{"num_hidden_layers": 10, "hidden_size": 256, "n_experts": 128, "experts_per_token": 4, "d_expert": 32, "d_shared_expert": 128, "hidden_act": "swiglu", "moe_layers": [1, 2, 3, 4, 5, 6, 7, 8, 9], "router_score": "softmax", "normalize_top_k": false, "routed_scale": 1.0, "balance_loss": 0.000468, "balance_bias": true, "router_z_loss": 0.0001, "init_std_router": 0.022, "lr_router": 0.000523, "num_attention_heads": 4, "num_key_value_heads": 4, "head_dim": 64, "vocab_size": 15728, "norm": "rmsnorm", "norm_place": "pre", "norm_eps": 1e-05, "positions": "rope", "rope_theta": 10000.0, "rope_fraction": 1.0, "qk_norm": false, "attn_scale": 0.125, "tie_word_embeddings": false, "parallel_block": false, "init": "normal", "init_std_qkv": 0.0254, "init_std_o": 0.00568, "init_std_up": 0.0254, "init_std_down": 0.00342, "optimizer": "muon_variant", "learning_rate": 0.00866, "lr_mult_o": 2.0, "lr_head": 0.0109, "max_grad_norm": 1.0, "warmup_steps": 200, "schedule": "wsd", "decay_fraction": 0.756, "decay_shape": "linear", "final_lr_fraction": 0.05, "batch_tokens": 131072, "max_seq_len": 1024, "doc_mask": true, "train_tokens": 646800000, "max_steps": 4935, "dataset": "wikipedia_en"}
Below are experts of layer 2 (counted from 0) of a mixture-of-experts language model. Rows are named router (the router's row for the expert), gate (a neuron's input weights, with its number), up (a neuron's input weights, with its number) and show model dimensions 0-255. Each number is 128 + 24 x the weight over its row's rms, rounded and kept within 0 to 255.
After each expert's rows: a language model's description of what the expert responds to. This comes from a sample of Wikipedia text that the model never trained on.

# expert 26
router [164 167 151 160 130 113 112  79 163 142 126 166 172 118 109 145 155 172 161 144 134  74 157  60 132 105 110 130 127 111  94 160 142 137 123  94 114 123 119 123 154 101 161 102 139 135  82 152 117 146 178 146 118 138 133 132 121 135 152 120 108 104 111 164 120  96 112 118 141 113 138  92 112 109 129 161 170 142  98 100 147  80 132 139  83 131 139 118 145 116 145 127  79  96 143 150 130 148  76  89 103 164 140 111 140 132 135 109 106 123  95 172 137 154  93  98 122  74 136 113 133 110 118 109 145 141 123 148 147 152 113 125 141  90 110 118 137 139 174 110 125 108 127 115 113 135 140 110 115  87 179  96 112 129 127 139 140 147 125 138 103 155 114  89 119 111 111 131 177 153 126 131 145 155 137 129  92 138 133 126 112 107 146 139 124 136 112 173 125 103 132 150 122 112 136 109 137 125 144 160 132 131  67 137 158 155 153  85 140 158 180 152 107 100 126 138 139 134  99  80 124 114 149 122  98  98 131 170  99 160 127 131 155 128 114  89  83 116 116 106 148 129 134 125 132 151 174 115 137 165 123 117 152 118  74 108]
gate0 [149 140 123 110  53 111 185 142 141 166 119 152 143 172 157 120 120 140 182 109 127 119 119  99 118 148 149 126 129 132 129 150 182 144  86 161 133 137  80 156 171 141 121  90 132 151  57 125 124 132 146 119 162 154 150 121 148 107  75 130 139 147 131 103 143 136  84  95 171 135 139 132 156 152 105 107 103 145 162 140 133 121 101 117 135 125 114 121 105 122 161  97 127 136 173 128 117 120  96 121 126 125  70 153 130 150 133 147 148 122 155  95 154 122 152 140 132 121 101 111 141 116 124  79 126 149 116 113 167 144 109 146 139 123 154 110 162 167 165 134 129 110 143 121 179 167 124 125 104 148 118  96  95 100 135 130 123 136 138 169 110 117 140 154 123 121 117 150 112 138 117 114 117 196 149 118  91 135 113 109 136  95 171 130 101 129 117 128 160 126 125 136 143 149 116 144 122 133 146 116  93 162 139 114 149 112 157  75 109 139 148 131 112 113 189 110 135 133 151 170 121  89 146 176 124 159 144 134 141 167 138 107 133 148 158 108 123 146 152 111 138 150 187 111 135 140 132 170 130 127 114 133  81 132 143 111]
up0 [192  97 134 194 138 122 112 104 108 135 114 126 154 122 124  83 110 104 118 126 155 118 123 151 136 113 103 143 106 128 122 102 101 113 164  80 110 102 171 119 118  88 126 114 182 115 135 118 137 132 133  98 100 152 141 114 128 134 141 118 129 142 142 144 124 132 142 127 123 144 118  93 173 120 127 159 109 147  87 142 140 157 171  84 126 102 135 149  75 109  81 136 116  99  95 120 110 141 121 111  93 119 150 132 111 115 122 126 110 150  77 168 122 182 100 123 118  98 150 125  93 140 170 129 134 161 157 126 133 104 161 108 144 122 154 143 107 137 138 144 128 100 121 101 155 111 116 129 142  85 135 162 120 146 104 141  88  64 126 158 145 114 107 109 102 118 120 129 137 103 130 130 118 140 124 143 125 131 136 168 116 122 193 103 101 100 119  99  98 111 129 108 118 170 134 126 127 124  92 126  86  87 115 131 107 122 154 104 136  81 179 122 120 130 174 125 119 117 133 116 110 120 104 117 181 147 139 147 111 125 114 108 138  97 104 101 119  89 186 104 102 140 128 194 114 164 132 115 165  98 127 131 150 108 116 166]
Pronouns and clause openers right before a verb, such as it, there, they, which, but, often followed by is or was.

# expert 59
router [146 145 118 149 132 147 128 114 149 144 160 143 134 109 136 136 137 167 160  91 156 122 137  85 141  84 105 140 161 150 138 148 130 170  89  74 117 155 150 153 151 131 153 163 129  94 121 136  82 129 124 138 110 128 138 157 144 140 146 139 104 118 115 133  86 117  96 139 159 135 150 133 106  99 141 115 138 162 117 103 172 113  80 146 137 160 102  82 127 119 157 141  89 125 182 134 145 151  77 126 135 153 176  94 112 119 146 110  88 167 125 150 127 115 113 123 114 109 139  89  89 113 109 111 167 144 141 138 169 133 127 154 136 132 130 125 126 134 164 105 108 119  94 164 118 161 115 130 121  92 141 103  72 158 150 115 139 163 121 160 119 126 113 110 137  89 106 136 186 164 115 152 149 115 137  99 102 109 142 121 109 122 144 132 141 175 168 175 137 109  95 128  96 137 126 117 120 131 156 177 105 147  79 178 138 130 139 118 134 146 134 128  88 125 105 133 104 145  80  78 104  98 121 122  90 122 141 128 130 152 125 155 136 117 135 143  78 146  95 109 135 134 114 160 117 159 150  80 136 131 123  97 136 162 112 121]
gate0 [122 142 132 151 110 129  91 173 141 126  73 143 126 131 134 141 118 109 139 108 127 148 111  94 105 101 136 111 141 130 127  82 160 143  76  81 150 115 165 150 106 154 110 162 154 108 109 146 111 165 141 124 147  91 143 105 144 129 121  96 136 100 135 128  91 149 150 160 113 155 135 161 125 161 132 144 124 152 138 134 121 133 146 125 139 138  93 115 161 119 216 121 125 172 163 121 111 124 150 113 116 130  95 141 112 173 105 142 148 135 157  97 160 140 122 196 135 150  99  93  95 149 102 108 140 148 171 122 106 133 153 151 148 156 155 103 124 150 171 126  95 136 109 118 109 139 114 102 146 175 126  97 139 134 126 134 120 168 107 143  89  89  79  98 168 137 134  61 112 184 102 118 124  99 127 162 114 112  99 133 112 121  72 146 148 110 115 121 115 107 109 139 137 128 136 131 137 113 126 133 141 145  80 154 102 100  80 106 117 110 137 127 136 126  94 127 116  95 115 115 139 142 122 120 103 106 136 140 129 125 141 147  83 118 127 144  98 129 121 124 136 105 149 142 128 187 160 134  97 102 132 116 134 185 126 107]
up0 [109 153 100 142  83 103 121 103 140 105 101 156 142 143 146 157 152  72 111  97 107 136 144 104 145 137 140 113 152 121  98 112 155 140 129 182 133 125 137 117  89 126 134 133 116 107 114 114 127 116 168 136 160  92 107 138 139 145 103 119 167 132  97 138 105 151 119 126 118 135  85 115  75 130 119 148 111 128 131 128  94 116 130 117 108 156 123 126 186 132 142 165 123 139 170 123 103 132 113 112 130  82  98 128 105 161 108 147 138 123 109 152 158 137 145 131 190 140 139 131 104 144  93 137  93  91 139  90 110 142 146 145 122 118 131 162 160 117 106 126 123 118  95 109 118 103 157 150 111 135 136 170 126 131 114 118 132 183  95 137 132  87 133  93 111 114 158  64 170 109 153 142  97 107 167 150 148 144 112  94 167 120 122 140 104 151  97 120 126 164 145 132 132 145 123 152 108 112  98 133  92  90  98 140 115 136 128 151 126 161 126 124 108 103 155 176 138 134  93  70 143 111 130 112 154 128 145 134 127 102 122 136 145 162 160 166 160 165 167 142 128  58 160 141 134 127 117 152 138 119  60 118 164 164 115 114]
The apostrophe of possessive 's after names and nouns, such as McDonald's, women's, Lloyd's, plus zeros inside decimal numbers in tables.

# expert 45
router [137 153 168 123 117 109 116 109 156 164 113 127 134  96  82 153 145 164 156  90 128 145 126  86 140 140  85 140 131 150 119 165 136 142  95 109  65 132 176 149 140 128 149 168 126  95 100 140 114 148 149 142 124 119  84 147 147 169 176 142 131 110 131 141 111 122 120 148 158 117 159 104  85 101 140 169 146 144  89  98 159 112 130 135 119 168 109 114 128 114 134 134 123 143 128 120 199 143 104  96  82 163 124 110  89 110 185 108  89 151 116 161 131 144 113 130 130 148  95  92 108 117 110 120 189 124 137 143 127 130  90 156 151 105 121  95 109 170 135 119 109 116 131 155 114 143 106 129 106 103 144 100 107 142 161 135 157 170 184 159  73 150 133 144 137 144 131 135 108 131 106 131 144 147 125 122 117 167 118 103 125  90 183 144 122 173 139 129 119 115  83 159 103 114 114 121  92 145 140 166 117 162 114 151 146 150 126 107 100 139 139 133  90 136 127 138 133 138  95 134 123 137 126 121 104 111 124 130 111 132 195 161 144 155 118  93 119 137 117 124 129 159 124 139 108 137 132 127 109 151 164  93 132 149 116 111]
gate0 [128 133 127 103 158  82 157 103 158 192 145 159 126 121 148 124 141 138 166 127 181 131 130 127 113 192 141  86 153  80 148 125 129 137 120 151 121 107 129 153 130 139 109 157 114 150  99 155 162 155 150 148 126  81 114 113 111 100 123 123  88 157 141 134 112 114 145 135 121 144 143  99 135 115 141 162 128 142 125 111 116 129 127  95 118 102 133 165  65 155 110 130 146 109 159 108 139 132 130 149 103 140  99 141 124 138 119 124 103 107 170 113 113 111 125 107 123 133 130 118 103 171 119 149 155 129 178 109 123 109 138 116 152 159 139  64 136 147 163 168 147  90 119 127 111 162 140 116 140 104 145 144 163 111 147 133 129 168 154 153  85 135  89 152 100 195  91  85  83 120 147 107 128 114  82 118 107 114 125 120  97 130 114 115 137 102 138 158 124 112 155 160 167 139 132 129 136 148 130  80 117 119 122 117 164 146 124 107 138  91 141 123 159 161 137 132 114 109 143 106 156 102  97 137 163 140 126 143 128 174 101 110 191 101 127 105 136 144 147 124 148  95 135  92 175 114 117 151 100 116 151 124 105 121 125  74]
up0 [108 109 110 152 111 145 109 136 128 135 127 157 115 129 140  77 105 128 144 131 171 106 119 189 166 146 158 116 155 107 104 152 121 136 128 153 171 134 161 131 112  98 136 131 143 119  88 146  99 157 128  98  67 153 146 131  80 135 159 137 133 139 134  81 105 141  98 127 133 136 127 112 129 118 110 115 137 119 111 144 123 120  99  98 171 123 147 131 109 140 158 130 101 128  96 107 133  90 132 152 122 125  97 145 104 132 156 115 148 147  99 108  93 113 142  88 136 122 123 126 117 131 101 154 158 107 106  95 141 157 136 111 101 117 139 122 129 117 170 101 163  81 122 182 137 122 111 130 156 125  62 152 144 130 142 110  64 157 132 157 128 193 119 120 134 142 103  72 111 160 108 123 190 133  83 138 132 108 137 145 146 150 143 119 123 129 150  82  82 101 131 113 140 143 123  79 141  94 128 127 148 121 125 144 144 149 117 107 180 134 155  82  90  80 174 138 132 150 135 153  98  80  89 127 126 150 134 151 137 143 140 119 111 107 152 110 128 138  90 156 143 137 136 147 113 116  79 104 109 114 136 121 141 133  98 105]
Personal and possessive pronouns in biographies, mainly his, her, he, their, its, often before own, first or career.

# expert 33
router [156 174 135 153 132 170 136 141 152 159 170 144 123 102 118 173 155 179 134 130 133 114 154  92 133 111 149 153 119 162 104 113 157 134 117 116 108 152 148 174 166 117 151 153 165 125 115 127 111 151 139 130 136 104 100 132 154 141 146 130 126 125 134 159 108 101 126 144 166 132 168  96 115 126 132 148 111 146 127 120 123 104 108 118 130 170  96 126 155 107 163 135 116  99 164 125 155 162  86  88 110 133 147 105 110 138 168  96 105 137 121 152 141 151 122  71 127  99 144  89 132 131 115 112 128 131 145 152 122 133 112 145 152 114 130 128  68 146 143  99 127 141  92 133  93 132  89  84 127 122 138 132 118 148 167  85 130 173 112 120 105 159 135 105 119 114 101 124 197 164 107 176 115 144 133 121 120 111 137 114  89 128 117 161 115 148 137 158 116 106 132 139 111 120 119  82 120 157 164 132 166 157 133 148 157 115 116 122  67 180 134 157  97 115  81 149 130 104  71 120 135  81 164 105 108  97 172 143 126 131 145 111 113 152  94 111 113 169 116 109 146 143 114 161 134 118 108 130 146 138 136 133 140 156  84 129]
gate0 [130 136 144 102 133 132 111 136 121 143 134 170 132  99 122  92 133 186 113  98  77 112 132  80 144 114 135 156  88 159 133 103 123 132 138 145 156 114 114 105 167  84 109 109 165 128 114 120 137 106 164 109 135  80 138 131 178 109 158 127 147 111 115  87 166 110 157 170 126 103 117 145 138 168 123 125 138 139 174 121 125 121 104 125  75 116 136  88 108 131 143 133 121 163 169 162 108 140 161  99 157 125 100 128 153 122 128 123 136 131 159 120 158 106 168 115 133 154 172 132 167 116 119 108 150 143 174 119 131 111 123 130 151  95 134 105 165 134 125 110 137 168 105  97 117 144 128 155 155 127 117  96 141 105 131 108 102 135 158 139 176 102 147 139 185  95  98 144 114  82 128 103 134 128 148 141 157 167 130 124  95 147  99 117 128 178 152 146 175 128 136 102 148 102 163 107 105 143 127 137 143 113 149  90 120 113 128 131 156 136 166 124 129 122 118 126 130 162  79 159 122 114  88 181  67 137 147 110 134 136  92 133 146 121 132 178  89 110 141 147 133  96  93 144 133 143 162 126 141 136 102 140 141 168 126 124]
up0 [ 98 127  96 109 126 137 115 151 135 122 132 112 140 135 182 157 114 146 159 157 108 196 104 134 120 100 122 158 150 149 135 155 149 111 141 145 112 127 131 152 148 128 136  97 157 116 104 150 158 137 113 132 104 149  99 155 113 144  81 135  89 131 161 133 143 140 140 117 147 173 180 164 152 135 193 139 173  95  70 127 111 132 120 124  88 135 183 124 109 127 121  86 146 143 129  98 178  86 139 109 117 148 153 102 159 141 142 178 110 125 165 137 138 116 147 147 144 145 103 111 143 135 123 142  99 133 115 112 130 134 136 116  96 144 122 151 100  89 150 127 107 135 137 151 123 129 122 166 120  71 138 106 168 127 139 100 161 111  99 116 114 144 130  96  79 110 130 178 109 160 110 125 129 145 111 106 115 115 116  99 140 150 161 115 107  96 125 143 126  97  90 121 133 147 145 112 126 141 141 130 103 148  79 146 136 143  80 124 136 158  96 114 147  99 153 120  90 162 115 120 152 103  61 107 124 141 109 140 162 124 168 146 169 120 103 155  92 130 135 105 129 149 129 105 122 125 126  88 144  83 165 157 140 126 141 153]
Discourse and reference words in biographies and narratives, such as same year, However, Prior to, such, before.

# expert 47
router [172 130 141 120 143 137 112  85 147 142 140 151 116 116  98 161 168 134 157 130 144 104 133  89 130  63 124 129 131 144 115 128 151 128 136 114 108 153 135 119 148 115 181 163 142  98 130 140 111 156 151 161 104  51 119 144 124 162 159 135 134 119 121 102 117 105 126 133 105 111 128  98  93 130 117 133 120 140 139 108 134 111 125 141  89 162 139 105 162 124 198 121 151 134 120 139 176 148 113  98 137 121 142 122  99 130 156 112 102 149 131 144 132  93  89 140 139  81 102 143 127 114  94 104 136 104 125 146 127 141 119 173 142 118 127 117 112 154 164 103  95 110 100 143  99 146  62 119 106  93 144 109  87 162 167 103 137 160 103 126  83 148 103 140 124 119 139 137 170 150  81 139 157 134 130 114 124 138 140 135 115 136 142 164 119 178 124 140 141 104 115 183 131 106 132  85 141 150 162 154 132 174 102 146 163 136 101  99  99 174 147 131 124  73 128 150 118 145 117  87 138 102 153 113 134  79 146 128  92 122 182 142 122 155 106 125 140 142 122 134 139 171 105 130  99 116 112 115 149 120 136 119 173 139 120 114]
gate1 [140  88 123 116 125 117 132 148 153 133 125 113 149 122 118 142 115 142 118 159 116 162 142 122 132 104  79 147 132 131 146  68 154 128 127 113 140 153  98 158 117 132 167 127 134 115  98 152 130  98 135  98 124  58 101 100  72 122 129 138 160 129 144 121 158 138 139 131 133 107  90 137 141  88  91 123 142 145 142 159 137 146 145 127 117 120 185 133 134 168 157 121 130 136 101 176 152 117 142 116 147 133 141 166 135 150 137 129 122 103 142 156 183  67  94 133 120 138  58 126 135 163 127 114 127  92 106 131 105 134 145 158  93 161  86 199  97 134  94 125 105 168 117 156 103 153 121 103 100 120 139 105 109 132 158 152 133 148  91 107  97 138 148 117 153 115 126 126 138 127  88 130 116 127 109  84 120 164 108  91 145 128 140 122 127 161  86 104 133 104 136 146  96 109 118 101 126 123 136  93 128 104  94 131 108 149 107 148 158 150 143 100 148 104 118 117 105 130 155 117 131  98 109  70 142 122 116 127  94 103 137  85  90  97 126 126 129  78  91 177 137 149 126 135  90 108 103 114 112 121 113  82 120 143 139 142]
up1 [123 141  88 157 150 123  98 109 104 158 119 118  96  95  92 160 117 133 112 113 124 118 125 163 131 137 132 138  77  99 119 139 116  96 127 152 149 123 120 121 149  85 142 150 127 129 142 106 129 139 101 113 110 129 155 103 115 153 134  98 146 142 163 154  93 111  99 151 124 151 144 163 144 134 131 135  99 106 127 132 131  86 110  61 138 158 110 133 119 138  94 130 108 118 120 128  94  97  91 152 144 123  96 113 134  81 107 166 125 142 114 106 117 146 106  85 142  73 161 160 119 121 126 170 157 148 143 161  98 147 115  85 134 134 109 128  96 102  99 142  98 135 130  95 128 115 158 161 121 165 167 137  58 130 136 128  91  92 111 113 150 157 138 141 116 115  99 151 145 143  74 149 115 208 139 106 125 118 117  74 131 108 113 118 113 105 141 135 124 130 118 161 136 118 165 153 123 162 125  97 129 118  71 150 135  92 113 148 100 136 137 134 116 129  72 127 101 147 142 155 152 138 151  89 112 131 115 113 153 114  98 102 122 138 117 125 137 121 126 170 151  90 153 115  93 100 103  95 113 126 140 140 104 145  97 186]
Verbs, participles and connectives after a subject or comma in career and plot prose, such as appeared, featuring, wrote, with, where.

# expert 5
router [155 168 127 118 118 125 132 120 145 147 125 117 158 118 122 142 136 133 137 104 111 123 124 112 166 131  93 151 146 137 102 137 140 139 105 104 119 157 137 163 147 100 146 138 183  87 107 180  99 141 146 147 111 142 122 124 144 116 124 185 106 112  89 138 116  70 132 157 170  60  99  96 115 111 155 157 191 158  97 109 181 119 115 165 115 132 112 111 149  85 155 117  86 111 147 108 161 129 107 135 115 175 124 114 134 104 137 144 135 108 128 149 109 115 125 113 121 112 102  86 124 129 137 111 155 123 140 135 146 137 140 143 129 108 144 100 103 153 125  71 136  69  88 139 121 148 116 133 122 128 123 129 110 102 136 109 133 138 160 119  99 121 115  93 115 129 146 128 159 129 128 151 120 137 156  89 100 127 129 103 133 108 145 152 117 130 165 135 106 100  94 139 103 124 167 119 104 127 135 136 148 107 106 165 144 117 133 119 105 112 152 137 116 126  85 138 101 153 131 129  79  82 127 103 128 113 203 161  57 114 152 148 131 154  90 118 114 157 105 111 132 140 129 117 125 187 145 103 126 113 165 121 105 169 140  83]
gate0 [110 144 128 108 145 146  88  91 122 141 118 102 104  93 117 171 132 132 113 102  97 151 155 122 139 207 128 157 102 113 128 124 116 115 119 116 111 103 142 157  86 169 139  96 113 141 124  88 144 108  76 142 130  92 135 139 126 101 102  94 127  89 152 144 119 133 140 164 174 142 112 155 131 171 106 158 118 109 134  99 125 104 158 136  80 107 164 149  84 132 147 137 159  95 130 135 139  95 113 117 115  87 146 120 127 101 120  98 133 123 139 132 123  90 113 170 139 147 160  83 164 140 139 146 102 138 132 132  57 110 133 152 152 127 140 108 128 127 113 151 159 130 138 134 107 128 108  78 141 126 127 133 159 108 137 100 142 110 149  65 147 137 138 121 135 170 137 132 145 136 101 118 101 101 143 139 127 105 169 133 157 160 110 148 119 174 146 118 141 106 120 135 129 152 145 123 136 167 113 145 154 169 116 111 104 107 127 130  96 171  88 133 132 157 144 157 130 152  62 114 157 128 145 119 154  75 142 140 120  90 160 125 135 143 178 141 138 120 128 136  89  97 129 115 134 114 154 135 165 110 143  87 129 136 174 104]
up0 [113 142 130  89 134 120 147 150 124 110 160 151 141 109  99 142 100 123  91 169 114 150 115  83 112 143 139 154 165 112 175 169 136 127 144 107 172 163 156 125 182 145 114 144 110  99 107 106 125 136 126 133 143 150 118 131  95 101 107 183 139 126  94  87 151  94 116 137 113 158 128 136 166 168 135 121 126 117 111 141  75 125 103 163 148 134 129 120 120 139 120 106 145 150  98 127 129 159 159 119 123 141 126 124 165  88 184 111 168  91 123 169 146 116 162 107 187 102 111 162 139 159  84 126 131 103 132 122 106 141 173 131  91 131 145 105 101 117 152 116 171 127 141 158 110 123  83 149 101 169 144 157  72 143 118  93 148 117 120 118 144  84  79 131 152 131 133  95 127 105 135 106 115 122 142 156 111 152 131 132 145 128 154 146 107  91 174  91 143 133 112 161 137  99 105 121 143  94 168 180 153 115 141 115 127 128 101 131 146 150 151 103 168 108  77 130 117 160 113  99 100 147 147 115 118 141 131 130 104 150 121 108 118 125  96 103 115 137 154 121 153 115 120 161 106 118 108 120 130 115 137 130 101 155 113  95]
Second piece of capitalized names and words right after an initial capital letter or cluster, such as V-er-itas, D-er-oplatys, Van.

# expert 38
router [157 166 157 155 150 145 125  98 170 131 132 114 130 112 111 128 132 161 174 107 137 113 130  86 170 133 113 171 124 132 147 163 122 139 119  95  91 163 173 157 152 128 179 155 139 101 118 122  62 132 118 131 110 126 112 144 169 158 172 134 118 137 109 136 129 119  95 145 144 109 172 114 102  89 131 151 134 163 105 132 147  92 107 126 134 161  97 117 113 113 121 133 110  96 180 120 172 139  87 122 116 161 154  91  99  77 145 145 113 158  92 119 131 112  99 143 130 120 116 137 123 120 117 123 172 170 126 158 139 122  96 142 149  88 137  95 101 167 109 110  97 117  85 127 109 128  92 119  96 106 127  78 137 132 151  78 131 148 133 136 116 120 144 110 153 103 109 113 131 115 107 152 170 121 153 106 112 152 131 130 101 126 146 129 131 137 124 118 119 117  98 148  59 121 121 129 130 129 146 145 112 127 116 179 160 158 138  96 124 122 117 144  92 107 114 126 118 139 126 109  88 109 147 132  93  85 136 138 114 114 149 158 158 124 128 117  98 167 106 118 182 152 123 144 118 124 137 109 138 147 123 100 147 192  85 111]
gate0 [ 98 131 127 168 129 134 148 121 115 137 135 150 123 167 161  97 117  83 169 161 129 131 104 100 119 162 104 152 140 100 155 150 158 118 142 113 139 157  83 130  92 168  97 123 149 135 141 172 139 107 143 141 142 159 107  72 140 119 151 118 190 120 148 104 122  95 129 164 167 133 131 161 161 128  81 155 114 161 167 131 125 122 148 142 119  94 156 138 123 124 136 105 123 157  97 131 196 132 133 113 110 151 148 108 101  91 124 146 118 115 151 110  93  88 142 127  92 135 126 145 114 147 117 138 126 142 164 134 136 134 139 156 120 129 184  88 164 201 141 141 127 129 149 112 131 110 106 118  92 130 181 155 123 102 110 138 109 153 129 104  78 147 123 123 145 123 177 155 106 154 106 151 125 143 120  94 148 145  89  94 148 138 138 160  93  86 124 132 107 109 111 146 144 134 119 193 109 150 111 118 156 124 116 131 131 129 157 141 105 131 144 113 158 119 146 144 170 140 151 103 110 156 167 127  93 112 129 142  78 122 139 110 148 126 135 150 111 111 124 123 117 141 136 118 110 121 108 136 124 162 126 134 137 188 182 132]
up0 [ 98 137 126 103 140 167 140 133  87 152 108 119 126 191 135 110 133 124 105 153 107 107 124 106 149 117 115 129 123 124 124 182 122 134 117 150 142 141 149 118 117 149 118 127 110 143 143 146 107 119 140 106 121  96  75 103 160 127  98 115 123  97 155 144 135 110 113 133 111 154 111 155 141 124  77 138  92  57 169 119 142 134 124  85 163 129  86 151 147 108 144 153 150 151 155 151 140 117 136 127 128 105 155 132 100 135 159 147 139 166 100 118 147 132 150 148 138 109  77 129 124 161 120 114 118 148 139  81  95 126 107 184 135 127 164 121 125 123 116 121 103 139 104 148 101 131 100  72 132 107 116 101 125 164 125 114 112 144 123 129  96 173 162 114 112 135 168 148 150 133  67 146  77 115 159 152 149 181  88 145 105 152 168 167 133 106 123  95 133 126 117 154 134 152 125 110 102 135 123 144 109 117 149 154  99 157  94 138  74 135 102 137 127  79  91  66 150 147 150 155 132 143 121 152 135 137 160 148 117 115 125 104 103 145 115 136 103 173  96 136 146 129 156 137 120 143 120 173 135 105  89 101 119 161 106 133]
Possessive s after an apostrophe and possessive or indefinite determiners, e.g. nation's, men's, his, their, its, a, an.

# expert 12
router [121 135 132 161 170 149 119 127 139 151 121 154 154 115 116 155 159 146 147 118 158 108 143 113 162 123 123 126  99 139 130 142 139 125 119 133  87 164 152 158 141  95 131 142 138 136 114 118 129 155 127 114 131 142  86 137 143 135 141 132  72  86 108 123 101 140  74 188 116 100 115 118 143 121 131 150 152 159 119 115 151 119  95 167  94 134 124  94 147 136 139 153 121  75 135 126 140 108 134 124 108 127 131 102 126 105 126 119 120 165  97 124 126 152  95 123 131 120 114  82  86 142 101  99 169 144 159 153 119 136 125 168 164 135 159 107 114 151 159  96 101  73 103 131 125 154 105 111 107 107 170 117  78 161 122  94 130 155 134 127 127 146 112 121 143 111 139 126 131 130 108 129 161 128 142 146 100 144 137 120 122 129 149 202 160 163 141 147  65 119  84 192 124 111 119 115 131 129 159 175 149 154 122 127 138 146 185 125 124 107 124 116 109 114  88 170  90 147 125 113 133 117 148  94 128 106 135 152  71 148 170 123 118 172  92 110  74 154 116 106 118 139 121 184 130 132 141 106 130 140 141 108 147 166 108 111]
gate0 [111 179 164 186 133 162 129 134 166 123 139 148 123 103 136 107 120  98 138 164 135 118 124 126 119 120 135 127 135 111 113 115 102 101 163 140 128 131 167  98 156 148 120  80 156 115 114 108 155 128 116 105 120  94 111 127 135 133 116 102 133 137 143 115 145 157 118 151 139 109 120 115  93 156 131 129 122 136 101  93 127 158 127 129 123 129 105  90 156 113 124 107 136 145 139 136 124 109  98 171 117 130 111 103 103 116 150 106 123  97 125 100 125  91 127 123 132 190 122  62 117 141 150 169 189 125 163 130 138 167 108 131 130  73 124 167 119 174 117 115 133 114 143 100 128 131  90 130 134 111 135 143 139 108 120 154 118 116 136 144 134  85 101 146  64 137 130 143 138  94 120 179 121 106 144 155 128 105 157 133 128 171 118 112 163 119 129 147  90 138 142 116 136 123 154 117 144 125 159 146 114 144 152  88 140 142 106 128  67  69 101  83 168 141 130 157 127 118 167 130 153 124 104  90 113 164 134 121  92  73 132 163  92 144 138 159  83 179 136 149 148 138  74 182 135 136 106 122 130 138 165 147 123 113 128 160]
up0 [133 122 123 113 101  93 112 101 111 148  89  94 150 123 141 138 158  92 141 121 100 128  97 135 117 155 109 135 137 119 150 109 124 140 150 140 133 144 128 121  96 109 124 154 141 118  97 155 163 167 136 162  89 114 133  93 140 111 149 122 124 139 134 113 126 151 147 109 119 124 129 133 148 138 120 117 101 110 136 122 106 138 123 139 142 146 170 147 111 136 148  82 189 128  58 127 188 119 168 174 129 111 149 135  93 118 107 133 136 102 107 159 134 120 156 117 134 156  81 127 117 126 165 187 133  89 113  96 147 152 138 132  96 172 108 153 123  93 135 105 152 123 125 149  75  97 124 126 159 104 141 114 122 121 156 100 140 158  97 140 115 152 127 120  90 179 130 119 117 109 125 150 148 110 132 139 132 166 141 102 143 121 150 157 130 117 109 119 130 165 153 111  74 117 152 151 131 161  90 127  90 134 135 146 141 164 120 149 126 133 170 107 137  99 126 144  96 122 135 101  85 106 101 143 116 116 118 136  62 167 162 138 168 143 159 137 156 124 126 137 122 210 177 117 159 121  88 133  82 117 113  98 116 116 150  98]
Dashes, equals signs and first words opening new lines in infoboxes, captions and headings, e.g. "- Church of", "= Name =", Highway, Industry.